{"moe_layers": [0, 1, 2, 3, 4, 5, 6, 7, 8, 9, 10, 11], "lr_router": 0.000531, "n_head": 4, "rope_base": 10000.0, "rope_fraction": 1.0, "parallel_block": false, "init_std_qkv": 0.0354, "init_std_up": 0.0354, "optimizer": "muon", "beta1": 0.95, "batch_tokens": [65536, 131072, 262144], "steps": 2711, "dataset": "wikipedia_en"}
Below are experts of layer 3 (counted from 0) of a mixture-of-experts language model. Rows are named router (the router's row for the expert), gate (a neuron's input weights, with its number), up (a neuron's input weights, with its number) and show model dimensions 0-255. Each number is 500 + 50 x the weight over its row's rms, rounded and kept within 0 to 999. Numbers have three digits each.
Before each expert's rows: a language model's description of what the expert responds to. This comes from a sample of Wikipedia text that the model never trained on.

# expert 13
It responds to: Capitalized name starts such as Sun-, San, South, January, May and words like war, battle, south after " in".
router:488610524503421523516382563460618497496480458551519401531501494458549473454418471424473466599445467462473536455554465515539467510397493454570443511425503480485512549519532488495427532460463442464488537543545564503472495493449514450536458568415540550440446392415408571443490478503461490460495487409501478372452385523450480448534536528582572521436391488572463477556448602517482422600527484440495504504571512458467590484448552466469486481525591498498527465485466630573438424493449509485451520521494504469547569420401524446540555497463422511580526477526522430560446461596493549502539533435502470479537495580505506502503487566571487451483530517467497585536574555578525527439462554573459577524511548451538559533420539519513601498480494575501486525515510427537533491497548468
gate1:532555540501499560516513488495521521530468577533500457457455493570559449503446532460482433495456541508422459489490508555517472541425604472514491510413533374578407501551530515426569526474499516507517371522472612517592511458540465504451488558502500510501451496546453498439613544505435495588497569527524475659491433452523439497464573542506511557497524630486467477601461554543535534525548445414467479429525519500474433501507558494565509504454471432579498452537475489469393525473455497440494515529493416453563486414484496442525522508586447543438448589408545515539399601524451556491486459473483373551557591530510502527478529458530489505438598474518451496585456535468458529539533543461438507509567507560444538556456491515542553463414520453460493621585481516492391458518552435
up1:515516514537560513584480488578511476409549542472483548449508470442525627494527502455500494634509487524475449493491500464486577497453470535460455421422496602521530490555496490473468484483579513423494356502496500507442427508502637534438489585550473462483491563477456546567549468556561555585393500526583473504501467510401450514521479598482556507526543592419484517438496507477513446481555524495499534414494546523526507461510489553458612537492479506554389485535538463497524563560456493533465547440408537504433428552514514486455489579520535529495450473382559477539500549492574482520442463484463579557510403483468514531434397442459453503535433521506453500603433372461474466627430622430527547529479459531510563467527468489448511418558491498488557485467436498542582537481576496
gate2:543443509509429493538536487414566569570473546543560540514526506426535494585496446516523557473442464451481475444526589538561457551397536513555425599390539532503488538535543435448497465513414503556519488414531488585474513438476461471458487498455485527489450531474522539513559533521370539523461569452430447386599408546520546453538491478469438511456419549554455504494477510541487577478508493538418481510562447469490546514503513499506465431547472589501420441496594514565605529472417449446482504565555530442534507618520511447522513552523460484502478556443558510490527535510497531507585527543441422569436432531475461566594485545541540503457479457420513551525547518503485487496461521615437544583547580543442516582428425449545424449428454459533483534488539533384406449393485512
up2:444444530592431476452552481545611506409439441448508573505474494417532501599545442568539399459503491472458501484546469581538493553536658456529481548486511487516443499433546456520503457505459479459531482465534468610463503516461577518544466447499530469453494503513518429539490531544525490547550551560466476493588572490464500446563400452538472420432481507419440572631506469595537551506511501487409570439515453445455503451450459570454563451485523668504493457466560471536428445415587492504477466579543548598506498515497528481522496483501497501456531488472474420500453518387503499459474475501530470621559527459390465491461513415506445484501498395432519465446473579460472500417457561426472516545548448457456477523460512511490439485464460584501449614454512429428484504539497485
gate3:494489476450493466515488524535416515517549499561501474412516524477454546456402497424524507533527446587499509575516451502497524540415435474566501556465625529478441456454591403448478486446421582485539424580635495499470528454509532545521488483511537528554536489520512600529534498495498440478503550445474537418469503575607610503617459462416417475537478443593441542529468488530522517467593498462475490488490521485528555491579630628464393538472541386578461429489501447473413546554406468449524473539438574560455514577453473456517479524495529561461487471493502495563544516444469511535527494505417508532465435635541433453499527543492537457460475454519461560533471486596487490541544504510444544484485439510520606520487462488549546484540464542484501504502416437537452481453580370
up3:498590469522490477531475466387445601559486471478524534510473472482496515494549491424591479461482511488492509541646446460530519459526523585544481531438533445502486546421507477412572445476554434483524493508496488597514505503601482615427508408512539473419448468441465505567557570570456493622427478469530441395407533513403508453424500464578485569587534533478462535452513516452500564533509532479525501543547429426450571538521540457544477470466524485528538478492528498454399580580478533522493484494480521494413564491540537501447501520523538449601403499533472493509546490400415506465482544429382468511545467478582546413504548521470423546608475457456471514484451495525609517533425467478539570473470448512517492553485570565579503436495504474503453381515457473458517619422527466
gate4:454462577439496449478528573424519512552485508462507499518511614497521500552395548465509471496484448589596458514553443533540528462437571480593520461494519514489477497447565511495522569516497526465540462505495545421488492436427488488441498523508500580428467531522508565499449596522550498520471522527669500523532468491631473495520471529566583447444522452532537554542512477478543526574508513440487470539556424501486502475454451485469480530519526506566482527543405566531533399470506394502473472500574479512532507569544442432509531480575486552471468444344486456576474445445396408516604510360505575511464608488531528584597477514433429468505411530517462448484477519506478496630468460584539487449532478496516401551536506478565424531483421576498531495555591481420482465442531453
up4:531534488443505559600390534497411550516395506432395501544457449545384473558508496504479475439557479464564531450560484530511655508487468516554549500464469469483419464533450530425418539469502583499471504544483523473465528576534467556518491472485469344520534547425527453574415480501459404568523481511525572621465498482519525499570477592506489565408450438548491466565513496527504452369528646428476428420535486488468497454519535481423518576496478488557512557450526461482538496501512448596548469587497554462421559497483549481515472554562494447475522410499544523470570454559514548498550558479539526448464551449457551490561423550550576406563520482504423510468531465578495398455558549512540474556565421443527525498480449487498469527445503468503539548484422516462545484544490519
gate5:572479530520490457503436539449494476434495529431456485529475442383478442379462525462490586419530512550465481482402548528542500484485486535484505494532482408409430486544463488402490511450529531490494477604537524483492537534489559400525492488449522508504462615509444578544488438614502466500459529508475531501429464504511523559499505467590587538483527526527525507555491521531542500576522537449568435483476506510472395495515555595478427556524474534493473413534441493478481473489464541568419570525485458514541497453552558600509440477508447472546489557552446513524446611595402506525554515474436526595466532462562472510549547485466510505413544444521311468521632453536521513481404485500577585528497505498419598507583572370443434533511535514498486619519525525508491472544440468
up5:521584574484482483527514507487513589543509567540495555538491430535512462522484475410461524488474556606489539504494471471577450638523594477426577499456582485482400523480493530491496494505497566490539474533529448553412444451463600479563490445524460519450434576497443520575589414472598465534496497436600553536464425577541481496388531529431535572505365513474498551533469501469579484524543449469534399516554441477530506478407538431448558431501570490501471483469525503497539516484500470486514474509529528504451507430530522410571528463416540503508433442507530482475452507446454474559520518455512409498526489572531525449525520519443412433469461439414514534580486553511492504441436519412543496502497459534383498430455585603673456462522514583543395457517578543474501489522471461
gate6:469475394520568513421543485453537449447540498549449482480461442497536596552510493535504577498501526498414441361431536480381521429542496541522420495480447597555459521418480481539486460493536363591553539549453568521515447522403522471481488477508576517414571530456442504444498526441539463549455515519472426597575488589513451564463442529501497549498544506480538449468503606628495494508497426519500566464563522462439515520498458512456560485470535494473536475454556555492539456411527589481496495515615486532548548475489602519549394501469491416510452549493568590436555487456505481545562366513513479520609430494408538479462428463503457497525503540430590492511512437622474488476546503454474457546477480497457524469468500545557522482537470513587469514527476466400589536463477451
up6:486480501549452583607503526494476523557512400464556500533593522534478515475487542590546449477489472500532517576546448426520458546565516499512504478490450468521446378451496451552464566460513498430480527491499421462552503479531502464473518510519424433534520490518479451624501415425492493567533432553481439572462624518503558490507452419491451428487538562509525562566503452553453461538484556599483498500517607443405459624482529607524479462578517560506517458458459416451488495479565583514465428605470535467581411456474432518464514495542531495425467491503435473507508504428595520503450546588471527533469541554631576548516430570476512513425527446490444477481531495475562600488483566436441484429508492386530493402509488413524419425522484531451488482494514463626481551535545512
gate7:613488510466512449571588463505535512474541482599506498437494468473590474451438461438530552479498496436459526555532537516443486491431463439615370434418501544610550553559455531454441503498557505540537449470558538466502503518449594472526493420525505568406440559460559461539452429472510502536441484512508502403570514556488459538479487491501558548490469464451490430502505570514530376565497436531511476585604565397553531612504474495454498434483510487452531428530504448613494498467599535513538567530475425600513582517423570447551635463519474455465541476527578501526602595503504478563461462520502523466466464437421457365490528453535527492522548519499524586458511472557517485520459469446552444469490511511485435524540509520489593429474491511563515468426610514516511517512457467
up7:462448547507546600415580522488496423420560528461485545580457548554441545631611532516437496487615527550474429487497429471486514445500531496471639555456517465470474518539460388509528466499475630573423518573420429509483530489572497574533516467527511482481547480552510524473478500439454545485550405475520462623474497489568479501489545539445481537504488529547546624492515406531537537483467584459485551516488503574482479519446541564431542501440549556521453576487482508519431522507601541485566501400530524413540482538506491559486450495467485541633515524554528556550448544486446556450498475505533549422590413597546440523532508467626535520560583430529478519530483519526491469459522487561500539467449474513475481548517583529434537520557610545521425526538481571517482501464429451
gate8:451455523488435528566513470414510586525451574512516597519511491472528430547543462387507546446456542573513489426393591546593489485529485528553546583421443493487494558504444515503517516514504488539537470476490528483497494471495511496457499450433584533538458419444489538541444517412607496491523547507441553569435410564467509577413590479510439533499423516477599426445475476539555477550498519504453486511542533501492490442485409477469514390476500458542501483521583468457528620497420492550498566542512500453472427576443512483368429557456477533409547517410463478454527463531540524453457505486404443490380533551427545462498500582510552563478448455494498520446553580521505537517497476435581499398462473492442415465506423524378490499489445519503605613550498475474465594549522496
up8:511569530509502506538428441458515432570507570602511471530455456396610531491464504497572559477571567451561511509519466491488472617537507387500505449462440527469541469390542496487555550496556473486491456568549544483513495472593513477609507503479548519557548459487507531468513475479408516490515502477459414477469603500511385489525528603568516558567541498500475524584479531550515363498428599431500462527557488586504455427452484511545464522482460481401538393489512440405468572465545469483520541456423486483533498426465471599429506500523465522416495386505450510435465507479448496476465562547442461483444461422477490495374523442507482565465513544459517548486496527524517446603473460520447498442442487558528446514550433466530542443395429467501503565563393550503503537553440603
gate9:490476463523531450502473506487489343417452553418519472447469427437472487476517484424529489509513510457489443510480505438529481477397396616544549581507543545469484506520504561521571407472534534493537454530481481504438497535466595505427488437441550453575534446559587436511473437499445481463497386509482530470409473468423617518584504563548532528422464541504547546504527469554502512495577522541387482541459489531466370517476453439420467555521516499490537514560571508598510367555582481445498549488489463462544507525430605501560534428606499410527559498487488457529586552469491459563428425455547517486507539590493504500410617467477490476521421472451524496474486456525511542439488490540505604526454415454419574449464491513530505518565551478533548456455525532503430509585485452
up9:415517492506482464558454522542489576606529468446556493494517507571559535512483453445348504504524501465525547513592492509510496559570569546491521582526497495535635466513482521522522500537569425540504480449565462546541452478393492515547486507461546417608527432472458476476477538516492500500587427560567528463412470462540489502556486429551618440458537526477550517537480569500441425490512533486365496377477515496572496439555497513531435452444602490548600551585571455534464459484493453546518506463519463550530489549480576612512555489516451463494430499465441495523476514492359466468507434458501379483521491495499566531536508477478465512538498485528468507586410572486553542443583540435494406555522516496465514516456457429536465555498544624571538419574467501506453616462437491
gate10:507580550434486472530587478560530459453537595432479490411539511557552473440481523542450534489496501502467510461432398504500526598494693448531462546442547476416505464457482501448478496511524539520420480505521531542540562486458560528504496508490478566499581472536495574547472443478536455496550488500489507624406459492584543573447641529515525516537539428558389465522578525506428484516476495444470487477523463551525543399479469527539547583515484566488457566463473529437400426454389471612526538488510426473495485512455499440388474487568493588525495577536550494473455533470491454479452440575527510446493532524532493534436446583475577456444499427530465426518553552534528541489507549536418512497473420522439421465503413543508507430508424525560590517538513409467533495389432475
up10:485501431550458482520512520546499507434451420463479512473500508431410618543543445555578434447524436576538541514461545602424509394525494514435499457545636498554459570553509522499456487492481499507537502547512523470442445536422519566496518417624420460413498434417497554467455516435416531553572492538565537498469491517519525492575502595462544468541541510491524540476485490450422463385505544619531516515494470497457536582501501507512354432333510445560497514525535538425543441523557527474533451487545419488484506570440440486485497534501448508425480469625453485540495457512390463450449470559498462498495472424452497515516503527444523575481463448522513400550476480410539399553542580443515577532522405475543598517503536443512489506461488531543451503499519576531472527476526549
gate11:560552467493590493501511518552489496513402378421463453519451509460474497519419530383541487559456565546529464458486492502439437556462500501465584514449530554408552458474535472497487500539548545522567467445400434453445550436532479536480475509501492559480553521561602496442447482500506512521414482480533564524559538540439538492516540537465452406587497427471601583530540511489570528489566546553504476525473464479476522423537587470495458563516514525537508463499450550531420426571497486532553536459496409622366565394525533480515470498463527566577483501591508512472546403447544462414577472472462531519462554569464472500450558470526514536528460416521447506514529539577525565502528527509579535507536535423527431490435463577593413525486474514448527608436436362477461553609532511
up11:424437484513576482511504524583543490490500580516482542478464502444546560479494547501483590487472484497508480596528457472545528504467497523505501429506468560475529500562527538453513570431437417475533419525474482599518456454504450500492485504565454499544580549479367479549416546534539488547492476492524425408456487478583476376592567617586509497520499467543448537503525546479475483569468540488403529498510477555568546460386478491439505580561471549468489529479566433545502479589453415530412498440556496562570439393565442428494442554480460548552472554458421445526533387548575478505521397433553421502470500585492473489563540499400448549534571567596414492536486482493524560540511483412573515564467561555510462434549477429533427551443491503545466463471581518541575447517524509
gate12:417483527431475528561508593495543461494529488416552528518469530466531487507516496464479442496446509521520466520548496461501400538514509443509547565538504515521467541407444491559426493502521432515481531404498489473558530405526400451567486610448554467542519495483547488485466494324460577432457561507482528444495542427473495556470494526522489497511437524456503573529581578581533470479492423469432575399449454518503520530578533454563461489521509462496468598498435523516392594556500478520532574549493469456382568427462473607522580577505482456414546556474440493509483544535524426560450347440511493431457488451500469452531469506449546539581495575568595608552521466477574493519559534477482468533563433454484435462442497573496536473625441436530531478473455476470509541573527548
up12:621447508504538470506482417486521560520545450552585487493540478515520519532448551522558494518509527559495543489439530491490583538513555465474501511470435458508562558573516566473558495519399569498596481546419501477474482540444573543398491368432572571503484495527484478440530471647503488403533564489442508613464503534452412464507471653485467581504586540465434508500457449533487558548533502479511495519423434477550495508419453486471507429388497445538509339475537473449498549515468559467487566465512524490600406535523523433532449451533591497579502504432534498483584514409390483454546554473541462490446443506470457536481507496541413531439531418510498402438519383440472497489501509498552547474506552475505516492507544488419437516456531550430492552555543505532540515409520445
gate13:599540555468511455437484397473586584557456505526445454514559548450569425476471502438414494512599524511520585418457481533449548541504427506505458468490445529484496475516483493471453495455490575524444528627559422501527460347485492472568521497506463587563475445468521516497563438526452541480491510500463542419552434594506466593506518540474541431509551448554513556535515548480548546512518462498467412502573512561488465540428500491568498502467558491534473495538529541622518579480520436426471538489489547478535405543438538375419548510442547503569550556499460487530439564651459447474535458510506466465451512480479535429467542537457404459551546465506521583416390512571532414517495540500470500571485480513438446471508546491470501541377570566557534425420506500498560440530457577
up13:470542463410523443493475562561554520567478564450564526508456531461513588493384472514407485443543534545516561494498510582465552481464532598526504547414513572498455511410479448424432513522480550398497492490562489568458514563484433520498500548519462458580433439539596555459534515554449519438450496396413496437437508458521507486483593554524475461493478430504480478517527462496642534464540518535504499574559422519429454539543434432508488486459602545526636476512541512538445530433539452504464525390469481537464499465492495472475542470490538493472469449624590457519487621549506472500507547567489603557344566481512479439488522507503439479534512497520504389441502504579545538483518426401444550520509516438493527462573469438416558515518530549531443422441523499556488444553464547